Experts of a small language model.
Size: width 224, vocabulary 9898, 43.2M parameters.
Below are experts of layer 9 (counted from 0) of a mixture-of-experts language model. Rows are named router (the router's row for the expert), gate (a neuron's input weights, with its number), up (a neuron's input weights, with its number) and show model dimensions 112-167. Each number is 128 + 32 x the weight over its row's rms, rounded and kept within 0 to 255. Numbers have three digits each.
After each expert's rows: "comes after" lists some tokens at least twice as common just before its tokens as in all text. This comes from a sample of Wikipedia text that the model never trained on. Tokens count by the router's weight.

# expert 31
router:028123113129125099123100119117125121114118109138148144117126126202158150103113181129136101129112148075152175100094115092199057091144157096162118108145127154113163111188
gate0:168139141121127161129141146105173089134163094126118127128154127093135102155127098075122132177060138069140152145091129084123062125139150135109109179131159108099086174112
up0:156152151079082166100151160117110144143089166133170140107135115102194044149060073116160122162135150120106150192143127154181120163198120072135135118166140146107164149177
gate1:080192179108153181146157166134153105121145179149092116145150144106095087086054064155081134145150139134176089084161134112141144127064103136143128137138089149107163106110
up1:099156196090125135143159168128118142101153116135055142153099103132153151124109143082114140133176112117115160092065078127154111083144111086140179180204111125121175117158
gate2:140108158148123165170098152105134139140194135118135159129172076080105136102110096114084146127078140133163179087134145137199065142149059106155134115116110133115181165122
up2:150155105102165113123103129093140141068139126164111104128170172136108079131087151131122166128157187095121170142110095184129127140162180159163141143146125080150135186070
gate3:110085195146110116131098124089096104172074139140157076104161129162120150090215104114098047125120139106188127123180144127105145150129101089113122108109122166159189187128
up3:124145173105096148159105167126117150150133153180243159061124132187066110138175108140102128168158115096137200107154145098116165098175110135124090126158148148099128120134
comes after: " P", " C", " S", " M", " T", " B"

# expert 14
router:124094102172098100100082156098166087096103093158158161079097161140152146102092157122110099147159068123153146094084156185132129103189167112111188081141095144150110104090
gate0:120107130122102108132168093120112096141161172129107089153120134160161051131129064119092075179180116166206131166134132155097173097125197141115134132151197080169105124077
up0:169164138138138128124156112130126144123093118187114145152121181156147117168150172115136119140128144145141111145096071150072144104176147177149097058058147144076116083128
gate1:063119173084112136160085145183138100081109155053125196090144180163194141152157159112104113127136136084109130068116144104118122065124140121140090086140153098138114113135
up1:083113106164115149135120086116102157138092151104191076164149123142082119092157143140098141122151077132141107085141128157192130127122100151138065131149166167121123106138
gate2:115184125142187125167091135128125145121099136148095217145164107139115141113144139128117171191159091140152120129144135177156134047133120147184104164133130181150167161099
up2:152093114172132105146153109108154113152136117097099168127093130155112129108122116083062113112060119153103182166099051131114173060150119159113181108143148089100180108123
gate3:142108123134167099159098110119157145100163155160192134159120138168102165155087176130088161190072088100180122066123153128128069144113109136153148112157082160102095084150
up3:125120155149176091147121145174114131141160153109187139139121103149072055088073147120159111116097114126129187132133059121121098203162160117132117104178065103101100137163
comes after: " the", " his", " The", " a", "'s", " her"

# expert 81
router:123092092170091085094095175090161080090094091177169154097101171151170173104085169137098084157157125103161171086094152174107108094176174094092142095158079166166149082125
gate0:129123147127147111209148164092121095118143131139106167127164112084150123197087093080093136130122111114106102114098113142126075186123151081124137089165114130123171085194
up0:152160100151138148112112101108094160117084153160122195152086121101183102127120080135134193061176147131106165152132114136145174086072142107035141099156232071149090125127
gate1:165095153079113124100117139129133080156135117088143129149130130101144149181128119083215110174136139165155145149120164137091126095148218083064077080127097111116146204109
up1:179189094158108142143115142170178092142121095138104160107111116177090131117156097143194125179086130133179113214121132159174108133137073168078109146135173091113104106113
gate2:113130145150123108144116101153119179153148173150186162108167198106146104163104162080145102124066138121140124089087097180111142148105115179121087092079128127152107122084
up2:190191136130105120127137101105137079082080120070154077148093155072136136094096099166148161111062111119157096108143109131140177132131158108130136183177104173098146121103
gate3:142170144132126133122131154177121097123130048075084097101104088164108164042118126150131102133154066098136139062119168146159102119172103131123113105071087151124140099130
up3:129138095081107129143162099127080168132090202141125146069043138137105098139142084067071108170054172090101117085110143091098145107103128135134140111098149144155175077122
comes after: " |", " /", " University", " 1,", ":", ")"

# expert 104
router:133141138135072124066137130079153127140127132146184129128067133138149168126129138086060122200135114033189170115084147133105122139159126106140100111156108114135106116104
gate0:124100107195140118128145153121114104164109128132182128156215059135116153092116114115074097078158107166099146104135127165176146108093131158165150134127044140158178085114
up0:159106111156096084182172130049117117152067166065097146135144129131077114135087154089132116119080162185222144165119110164153177180146104143132097113091092124124141159133
gate1:154061115113182165145134104171121183166101069133077134182172154090146140140158109126117164127093107177146096107127122171105075089186131149125132162126139160144150103172
up1:112187134110144166136117162188122168123114123156148129088116160138106134136114103128182136123126165101143165194111078077081123123147116151134100085155182148141082173097
gate2:181096129098119147121128118152166157186122174113142132166196150110152164145170126128093144146150043132056090123145135157167145101119061116189151143108129144095102111139
up2:120136132150150065145112164135094150082096153156128118121123136068138133185137176088145139129119144189123126152102148103126114104165149123170164107060093160141122144189
gate3:127191149102180094156093119143137148152139136168180101137117069170162127077165146148120127105029177155136142084146159123190125068089126136089157138168094113176141167119
up3:105114130129067170079142112098132141164150114120170177127087096122085126157106079176168151155175084126157107151182094116142086181182135064144099148128066116106037078146
comes after: "\n", " |", ".", "==", " =", " =="

# expert 1
router:109135093145108117124115171121195120126101098150148146133142153139130145116108143160166090167121126095142129107113145132123142120119130119173160105163120113116116104177
gate0:149187119153118182097126125102129086167116077112140115109167138157156167122080088127129082116071160151064155058105103159152217148155072157139112158083121136154114122131
up0:152098116133167138174085131111135065103149102167133135134100110101131112129144110182130093096196099121155178114141109128110152187073114098183175158174087094117151162098
gate1:123088142115190090185122139110091129097135100120082071087128129133085100078206134156188138104060089139147184032063099155156168105122131114136080106126170113144096146186
up1:149105119126108153057143102053141098111153121188168131111116146093096127144129168125116168118157118108141074132196116102096077153142086118073101126107109131146062142126
gate2:110143202145106169115108119172167113151107114050147197095126125071103136173119156161179175140146125099134147141137127127099110168119079101123154167118092056163153094156
up2:122105141141095088127101171091098180114151190099155130168162097117152138121108124131116118119129184119139145172106115177159143152174139131162151160136130113161129168096
gate3:152126068120128063133139140142091123100128119145107135154102151138122167074123109177081106094107097074145141184103137114122136109098110102080135147129148117162124155103
up3:179082147151163102080138159131110109134085104039083117116130164188113133147159141124186130100107172139159091102136069140128128112129213141104138105135136135089140098093
comes after: " |", "|", ":", " 5", " 6", " 4"

# expert 75
router:049102109131130107151133139104157076115108138145148177103106124176148143112092133176149110145126077094154167113107120124087172127121111123116101126139130137120131096178
gate0:155079112129090115139100127126115108119135091056125139133134104108103093119096159091137104137148112105164195139126173080175118153072126083158140199150158138089165162092
up0:146108133095131213114130125128151124090103093119112103144093161173154154149120122164131144153083122137122137176185132118104129097135165106110145148150159066085148161114
gate1:080144197071182131171135143089151122160101130128116129083146152129056147099056145120169138125079089076180119139079133092141115144142129060126106102195146122144115112129
up1:123141149128163152127182108125123097106131093109147106128179137189160135158158098081123083140136099124115121128135161156141099151135140103174101054167127113137124066191
gate2:142155078087172166114075153115175086115105085178070113111140104140186115106143125152127160130173133139136146175103071104115167100093121159184159092111148165102105129105
up2:186113069113151135145134116141146156145163074140113106129161184187101065096085131142145121091129138148130069112140155152136140128140185135126107150160114090140121112098
gate3:110150110139139074177137179146127170105079089071163113124155133132113159084114157195182110134104087097108146117168108131071134135150134140133088143144147171116141085118
up3:150149076125107151121142121121155135112053181108176132114058095078147146123161187050167107154109108104094112138127114184096133192121080084158145207157160161141075071159
comes after: " R", " V", " M", " F", " K", " G"

# expert 94
router:151126058169095113137094134105171102104116109147148124109120147155146154108103138200145133164151108112152169107096169114083114111155066078147148099141122126130105096175
gate0:085085147135122169126113108155148147133118077101107140121197101103119148132142128110183166141141129068134083083124148168100155142109124114147121116115104106131194129178
up0:113143077153164110130063140149180103175106152153165070079122140085181106129125140100102144125130105126080172133099167147088165084123161073111123145070115177089117122116
gate1:074103114127103085158139161169165105099092131145099117142160117083115109069085123139127150193134107141107139141142077133147070112138108158125168083186129093108129091120
up1:112130106201159118125077100137118162158150151129084115186188146118164103163160190173068152182138108140112129151113131193128126106132084136111115134117101146140204091170
gate2:174161128189116135135145064133094150131114127122111086137132120078131089102101139145176159152101114069115154136107055073107140049137112089181115147163108172084109134131
up2:151089141096138179108154122178050145088072123056119136144096161150078144134081133201104139082119127141174157089146099096158174150130163095094176117147142105052117077127
gate3:164153126109132173167173163077106115107073161038155155147118144121139178104147101186124161184129137110209095123070153096108132139178167085104191137112095171095155193065
up3:099131124127170135194179044105175086116094113057161183156141174121125165126115122129169090133107134110134120135128113086105093082081120038091131111143187145151159131095
comes after: " in", " the", " to", "In", " first", " a"

# expert 125
router:135102096171080099092090171111181095088093092176182164096095167161170169091088170136107094148161132089163154085098168148121117099168159095119128082155093177162140086118
gate0:091120108159159159132105074105098131079112147136118098134159209130139090160084155143052135104174210144098140133118150141140127156187081168155181086098099154144079054146
up0:146103155127085149122172082122149203167114140135127119191062131155179152143139161130114139160126134107093140096081115147108114153127139120124171109093141114150151158163
gate1:095136130138149128120155063100131116140125116107108142067097115068118108132132139150133118076184108129067108071144104131135146109145174054105143153074102093148150128152
up1:129141104112161144151128112119157137164097113102188133122133121095162034066136216142098095145123127092078124057136093128132157051094126127091134123109170083098202184150
gate2:158166095196111107104105157148116151147160101173164120121161157139101124114064117112142093206166107152170057125106088131180161103080166139173164130113115100117092101125
up2:062131113122103115086120134137128072116136217124101110138139137179120140143145163148097103116120105128117146071090134132121044104215149127076123225147157090098130106122
gate3:157151120177085106077109085055142149120159154146055107105123158133118127161148141149153094174168126170122116149182139126083168158120152125098105120122130137149112140100
up3:145156138160154118185158099130167151177087119149113080156127132079095124137130148086144105172196133157156166126159104108098094043180136100149154110102147165131113145163
comes after: "\n", " ", "|", " 0", " 1", " one"

# expert 27
router:105135121172136092167124141102146124129120134138110176108123172182105132135107135157070079152172106076167140133138151180123145107140161119194161118170117209173213147218
gate0:046094151155125140137135151084150095121092145118116080090137189092154164152132111208088139101167122120138088139110135061139104089126098124152122199078127088115169136092
up0:142082125154156092121093184172146112122132132121192119123134131103104133113106160140140125137075199143171207113150090088095197169140164176129167106145124106147114129195
gate1:187120098127123104058094129144167173110071085156142158151105160128140085176142117157153089139090134101120124132110090138115141199139152187107109112112144130117179121113
up1:132200126159109113098079074106145143175112069155163111092087143085123052076145165101146108082121182094105162114160174103201095168131151154081141146124166142094137170144
gate2:120143131142100118144109111084131124143075052128139124160167141084096105125078120163116087125066151155103148130050156104135164096114116168111124155150133129102068118151
up2:139154148115099188136171086167097110099124110080179127099167087156153137131107191154214091149108109138083071122127111102147123114129140121143142092076128147157069130133
gate3:121190178123122151131129107112155152096161145128067170091165114131142164126110164104131158106161150129148102122115136075108051192123153134121135087117079124112183139173
up3:134116134131141163180152085120140069110112123010139130111120116106120109116129129163177104085142087120110142102153147100111133186188159101132122166194154112128113110091
comes after: " of", " in", " the", " to", " for", " with"

# expert 92
router:136097124153114128087109141075162107106121116151144138097114187159134143086114145196090101150151177097153150108096150124168131125158128127045135090175116133155103115159
gate0:129051096139142111086173128101143096154136230077112100110089102161086107052089088096132106094170178119123127149139135181128123180171088156113154119168111105165142112088
up0:133087162143131126083138104199123095146161167141119143106070185077164143189147131152138166073121105109102134070144172111157159112156190191128121152146114172127152137125
gate1:147143114108161145117138163150061138068143120044143141135123175162161121113077127097147152148115159138082176088148127102151096146175087084115166037119087127119191134124
up1:115145147113111097133123099209120156156137087166155137173115169146117129095090175122136079187110122124123146110144056149161141072115136137135170100100180096145165096100
gate2:107127149128113099154111114061164149145148082206106065044139192139115127140143106083133114113146104170174124135126104156095106182142151158160091164125059117114093136116
up2:136172155124114174142122141184124138140125088134099096077141116139137110142152145098136114121130140148102106120167164058156171128125139046143122189104132108131134165168
gate3:086093164096194118091119104071067143168115185179148139176092159170165102079071167065098194107154152129184157107137122150123124125103139146164059083141113114156083142138
up3:175152145100159156185099144157173089114103129137113088090156127138114120104129070112134115075061114122156094125150103119093145105089177092103108147099121128143133133138
comes after: " \"", " |", " a", " the", " as", "|"

# expert 91
router:127092090163091094090087175086173092085089092166168160075082173140169166095082154116116088152164142096167154094081176163121095090162161097112155091167080162161135089119
gate0:121136104214123123115103166089102191118061171108139168170119094119131108163178133156083071122168192105103072109160131205078089155112129085134063067127164177138116109117
up0:160169155133088133103083145167081135118148077190154082139204071147128214154132126172139091127104093201148088091192126143141115120131178134097171145109167110130118137137
gate1:136128094138148106134130172078136101160094121204125071123136142125141157111117092137148158149067169097155200071126104132129159102170087182167144146120199151075127124122
up1:125067100187113188099112127146134135087105177093141080070104194100110142106134105162048112123091079172136080126122077181139167102106124038084119102090078136128121113146
gate2:115142147117047178138166162080107127089167155141174100136174134114114148116125099112081111112177084126150180122096151161097098089126166127118140133089143162117125119068
up2:124118140123103148146101141111109112115056170124166156167127128071144174131106119140122059114168101139088077129138136123113109102096130140120087145098178108213116159112
gate3:131171125134173131090085150160061160121124056143144144143174177125124114065056104150184137144071127151155125060098183104133109150133068123091124102133141086127157141151
up3:103151133108173051127094166145157156152123103118134103114186142123108110086181125143129148088086148124156131185110215124131152107160116117060171155142157086202174165113
comes after: " |", ")", "\n ", "\"", " on", " —"

# expert 121
router:111074136173111111100116140089132070091119114140137129101085121115134120139073187068076099114145163119153145090113148126143144126120069110100082127142139132109126130146
gate0:117081131158151061127115155167102136166058093102089112096079108096055145152114132115131169174091165153100073130162163117145160123108147114104107171137089113101115142167
up0:111123129052111096110123071171136117122175111155172156207134102130132083105132113101066115151143123075079064160129096037091121112078134110142126125083107131140060108140
gate1:131180124071083105078137169126134124096097123193095187168098122093050120142099089151066072045174163151147080119138133090132082129135098132161139122083105158161099168133
up1:149100082157110129188180133163110140133126158170138134141155156080140129120105105126106125139189102131164148084158137131121154082130154146095122146142116154132080154139
gate2:150140123108107149147142151125109103146134110155135163119152138180136136196110127089137112099135178153110149137116100201110124184140161147109117112104163110183110140170
up2:108141146126142106168082097124141109048189111124080105128102095101131111103119138058074141095205132142063089128117119145161106140117156140137178163133154065129060093119
gate3:115158123175142107139106168119135159090149142166083137217143127086103122155138097105138148110070088104105131060152140113147183132112153133156091171135103131118127197110
up3:076135085133128127149058128107129118149179163066139158192170164154107140131102159176125099162158152131090160131138139180112149147086180184142131125139068167121116091162
comes after: " H", " D", " B", " L", " E", " W"

# expert 67
router:139106096171083091094098168104170091095100096171163160089085170150164166089095167134112101155175120108166158076080166139123104084165142093132149090152092170150151094122
gate0:143122134077100144125096142115165127147132058120158073137060134113075187089135095099087109177148153111106088085117167122061093094083082170161116108140076147135126103125
up0:124115075049119100143157129125086134106177119152088168151149086121129151082077087164161100081161149130145104082120126102149137134081131125180112105139130130136135076097
gate1:122147135102095128147115164067140169141136177077116156080123121086136164129188130137108046127107121149088115153108172115172129124154136120121141112150139167077133078131
up1:102112132144149174098095160085141148170076119113135136091106144125167141111164113107099188125130128113128125082102145095136147100122112110180035155141169109091118130122
gate2:068133129099097127139132112134122144094166162144141124211142064128089123074099145139119101204119175075094201081148139151096111143161102087115151192117137139168172175109
up2:182086112147161110161147189121102097141176166126058079122163117126148168177102124136124109137139105096104130179142106114114149154132180134139164124134134115128152124129
gate3:152106165179097046091102177108164126139139154058094131071113117126119144101139144138119133114149118085148159133095127129184060077068169106167148096144145102151156151135
up3:033082148160120151103158139142167120172140084146104090150154115119160139140109110129163186069116093130161137110089111189128102182161133086169110143104085179127106144156
comes after: " |", "\n", " the", " was", " and", " were"

# expert 108
router:142091097154090086081092177099180089097082100179168170085093169151167168096089157114101094158160111093149157093088167153125100090166154095120136088154086150161137087126
gate0:086096146120117135153138072101147120076144175089150162038150147139136159047157165194144178195141113091164128188147165163141152110139088219175083135116115126136186124129
up0:100161097105094100069095126152107151148104140123124128130114108192095138102122141115220124130149094150161101162125130119151135110165139096143110187127184123130154129174
gate1:102187106200092199141175113151136099107116175130109153126109124107085144136067111104075108118146168109123160148181121137128170087203133178094133102108119170083089082144
up1:155117092133131146120081102151134157100156135086072190156094113136089142114150139081096090145166102181117125127133111137128130100115135167121129167122033075118123175149
gate2:160075080130121124141119106105176147085101128107081126099169135089093130113085147141090094089136165170195162166132164105109115141164142156134111069112114164154173115175
up2:135203122160168150132106148145102152132146196092198103044109135126114173125112075105133136124171164165050159164125095146045113168127115120108147108157120082155128095113
gate3:136071134131167121087109155156148181112127140172145096077202149121163137120118150124094129173184140137150106102186149156108161071151081087055138101077147145121132065084
up3:199090104164119100113175092144086119132144121115160121117133105130158159187122136080193188129137102180167075117091087071122114113155150123164084126139101149117119137167
comes after: "\n", " ", ")", "\n ", "M", "B"

# expert 112
router:136095088175084090080101154107174105086086091165162169084095164143178170100086163124110082166161119103155169088096165149134106092165152102129136088162083165172146095118
gate0:145143146114071148128073199131176128142150136084156140157131139185134060109191120120179081098133182132158110130168161136113081115142127148083138118104227106190222136112
up0:126106083161127129157199133107141144180121109150196138111110116145070080152145159132160130137101097136092167099109114157073146123104129074083093103133181170102103119108
gate1:128110158143088118087097113100172172075143118180085079121115162109130140159127106134122174090176202112110101102096115141156113132114117106111140130192146150139150080099
up1:083182114131139161151128111101152124122174106173144135101089073184148110137107112164123119082154143083163103123143124057163159127068105110180104133132079157161190106122
gate2:131126117123173130151074097115144134135137142073079131121121049124087175138177124087088115112110144101105131125123173128120146105143125135128141113141081120118132144140
up2:108159147103163077103178114159068153076107108095076156126137118124126103144112123087134160092101116128198126131114159140118170132134136132236137143114152114150104085090
gate3:171175125147116163193146076129124146026138093121140164119091089148087163117107155161136137133166110132115100075098105079151151111112110204111156102154118093158143116069
up3:121185158139111087138112077161128160130107136126172172150075173131106138121108119108113157152119090128120087126075080157152162156100180104149148137129179130107118128056
comes after: "\n", " s", "\"", " where", " able", " when"

# expert 105
router:132086075161097095087092157091179094088088103159173156084100171158174173084087164109111090148167130104158163092093178160138106089170158095113139095160092162162151082127
gate0:150124094114118162131106171098120125118085139086097170156099068160113143166095197103114108164222089135083164105076162076115132077118142099108085065151114157137095094152
up0:117130134159155106100121061168096079055098126112168167135168061142186134158187118137067095135161116112133159132063115168152146082122133151130155117103082108196083138123
gate1:164150143133157098148127154145087116098105171169179104132098122103098110132084126143142107103168117058078108086209184126129139101075146099120106113130158159098094157097
up1:168154142146168120108098134061075156113134088123185112156175137182075154043168152118143128188162147146139136097130084112109064135137153137083118093138128151131069204098
gate2:170140151145118172148126143077139084107140092161120117121122191116109124145128143142125089095177080160135105128134153139129161104055128112174111118085173096146057130109
up2:116073140148145148068093138185141155168197094121159126098178078161116116152133134124137139177151119062085135091128179036219147162163082115124167165135110176104063148141
gate3:093104128223101079100106074168108065174075169157051172098142118136077065155127115143187128201148129143131069089131073100165133114110090118190171117152144114117139130128
up3:081149166132111118102129093154090143151118159109169131100135137163145173089051058112161121107181119124152146071138124138122162152086063182166110162116108120145157151105
comes after: " |", " is", ",", " also", " was", "/"

# expert 88
router:094111113151073125061116129102164131124108122213194106125069137123141168139111118122118126147113111081130121129146114156078145128159145154104133140107106170195104103072
gate0:184159067097083122196071139132124081147139102075136107152119086161104081127108124102102202141107132136103167152134075186099103143099167051137164053160152104116092120149
up0:149130138134148100129178139183117195122124124156084103142124103129111185110088083125142127136148220107132100160188123173113097090115123081130113099109154169151142161140
gate1:110142126158163154130154161108050135162191171109149114182159112128143153174068190152178160143107112173146091135064095104089139110099084098127190086109113077129103110150
up1:183140134146131155117134123152112151144108097094167093136096100079110147112139067156109104117093090107073144098098142148146120118151086141079135113070101158210124145144
gate2:114129139110086103156126119134116162100183136115099099145117129168047161109154083082140129138108159148116091101135123114158095073086141119123181069158127141091112114080
up2:104106134111117136093110124064137157144149122081162140140117073139198099097171126195075048100102163118120103092089113154160127125172175133187167140110108120119159138121
gate3:108104095087128105152154153152155126126124146110149169146165063164080131204123155096128122135147160152107127091106168097142135147094149102156098126110161185099167064142
up3:120138061138106122183119115064107163154114161173170123116123132070109074077114068112097127101116104165133145155118127139078172180134051112114112078177161157106151131142
comes after: "\n", " ", " 0", " 1", ")", " 2"

# expert 64
router:133096119158122096103090155086159094100098096166148155100105174153165173113110144215057104157154156122139176085090169147173087115163163099107133088128092177154149123105
gate0:089146135101134055167130106101126101150123142155175083059083066147105183135156129137155101108120127135083122071141118128121139136177131156205095075119133141104134149162
up0:153119128136114091138124101100093153106182103128141158154128148094123168153154126121113119152090147144168069155098138118185102139158190126168088124109165172101066106105
gate1:108102164105130103099157094069157123110087092148073120133088071124189115190118142107143079112076092141159181076110105130149124196101090132129085099147078139127102145152
up1:138149129106125095132092178195110124136156079083097120132119142074120105104133112211155144117134135117103113079179121139173087087133105142096118179126098151085155112186
gate2:119207117109160145077124189139119086168105106149140161132090074194190152120151163132125131150119148097137169158047122058111125122183130120115128181166124086097133098156
up2:127064062136118147156116198150158155129097091117122079168059118092076168118132167099163146059093084128122192073127097164127126149060118142165148121133096122162175154114
gate3:143083156103111094096117109091186084125106128118085176181163133125106120116163146140068142108124128116076122152062139107153129134088173073179126111095183105173143101116
up3:108075144090179125117078132118110094136137164109128170102146162119164126150181095115135098113145079114147119115148163158155133105146138114163148108097132117089179080149
comes after: " the", " and", " a", " to", "'s", "ing"

# expert 30
router:085108104156114092117108180112169109104106106165143158097109179162137158119106153090132091154162126102159153094101158145135126103164148097097167106163093172149134084118
gate0:106127126161176148117078193148125147102130105147184116111110130093151061155092057106105129219129103096137118143109144143121168173139090112097141087127140113097139132159
up0:116073123068193075138104158179160148153138096157148152151118152139100148104137136120184122108130161166137177159169163101153110107094142168037120111147143141155159195094
gate1:149103122146153082107097128082126106114129123115142118127140181167144094166149117032172146160129112050094149141123110156107103071146182132120142112078153132126159144050
up1:115141112171140125100138132081137079229158134122159163158177127136140189109120164092135133156108124124205143094171123143108152063140146174102147187154129101161144138120
gate2:089102105170124160192159092158102219130145156180117082075126156134149111112179172100157132117156102060140148144162140161105123076150155107133188104126148105137092057178
up2:134223101072126143080097166094098081110068110186165120114126139113113136187108075136094120158126129131150145150120155186184153079134120113133166179074101110066128096093
gate3:122137152200117079142101113150146139147074172132159065112105165075111172097083090060143126081106114104122140142106103146150149155122118172181146134188104115157119074091
up3:132074123084175141115128145116172202150114116175079110199146112136095142099125141202145130136173116212152091154117073137141103077120137151125096082104095147171150124155
comes after: " the", " of", " and", " a", " for", " New"

# expert 111
router:081089105145095103118063139113171102101109120169152169098116170143146164123110157058169101162169174114152170094118157162128150112140093076174084117130096129158122091198
gate0:137093115097123133103069133166157191147107151106148170153143237158150114066112129145152130158205100140120094134060114166141179111062124108082107146105128119075070070129
up0:076089131158071147214174149144142137154118162099108178133151129141098094105164111135064098132168113115106150144166117112156163114122128084124105150091109141167159167134
gate1:119179121127083125085105166070098132157141073138108159146139171129172116127086140113174167116101199152112193112144116152065128121167103159178115092081160087151068096115
up1:186110112206102115106130101072141091132142120096142120134226122128094147146094132095157143113150132108170126138152114111115174116119130153131132089134125086107136089137
gate2:098095134148098183093060090148140108169093147123113141124032154126112130136065113141103116122125118142147167123171175091211107076067103131097151100114074138073117138143
up2:136068079189180139156083114145143140161102099126163131124158152134103160210156090098113115143124140086099178168156120083176118170136129065087185103108135108144137171152
gate3:105166110096111052072148162124162106118104123159089120104203167131102129154121074106145122137129151124119094103165155135104132123144083147159095131142166117092148172076
up3:084164164184118166168144136185127103132122127142120159123111152126186034134134121107081096140118115059126170112148121146155111106057115120148153137154107127130138138164
comes after: "-", "|", "==", " a", " Best", "==="

# expert 122
router:140083091166098100112095150112174104117102111159148171097110186163143159123103146033112097158153129093146141098118152175117133090153088107124157095144088143161159100218
gate0:116128119140096131150163113059128128128094127109119155075164095132144036106131137137160050113120138106164165122127131162103104064082120101100138181134160177120147139168
up0:133114097115170108134140088128170106097103159188090136081140138126118074149109151116151119133094128114099134135144119138068148127176124138113134126160138087101163156144
gate1:149102084140137151091124122118186083122098121158162165104111170134119178141110165124080108168148189106107139075114151138134154103058179123074149042118143169149169102141
up1:081145103171176103124222186171138149158109129117185163160174111163114124132099125129142138128173132161141176135101158106157133085119094169138184122102099113140195127141
gate2:129146193143161147081095140074086133181101163187072202164052134064168166137174152142151092151149125102164121128105099183149120134112171130104119125126156107146137150129
up2:080110104083087114110151166182156135198068107062115178142132119132069153152156138094071105136148175131101095126143118113109118178146150104089080094154144151131128129095
gate3:083110116149084103126089138111120101127170135148165139119069145144137115127169120175133123065132115163173123089139085081163116144170107123104133143102094059154158107087
up3:165102142150130139094156178159122132095139115181106138104158085107098144081137098118111156161090101106180181151144097153130091144158177098092107117104183124182117106187
comes after: " |", "|", "-", " the", " in", ":"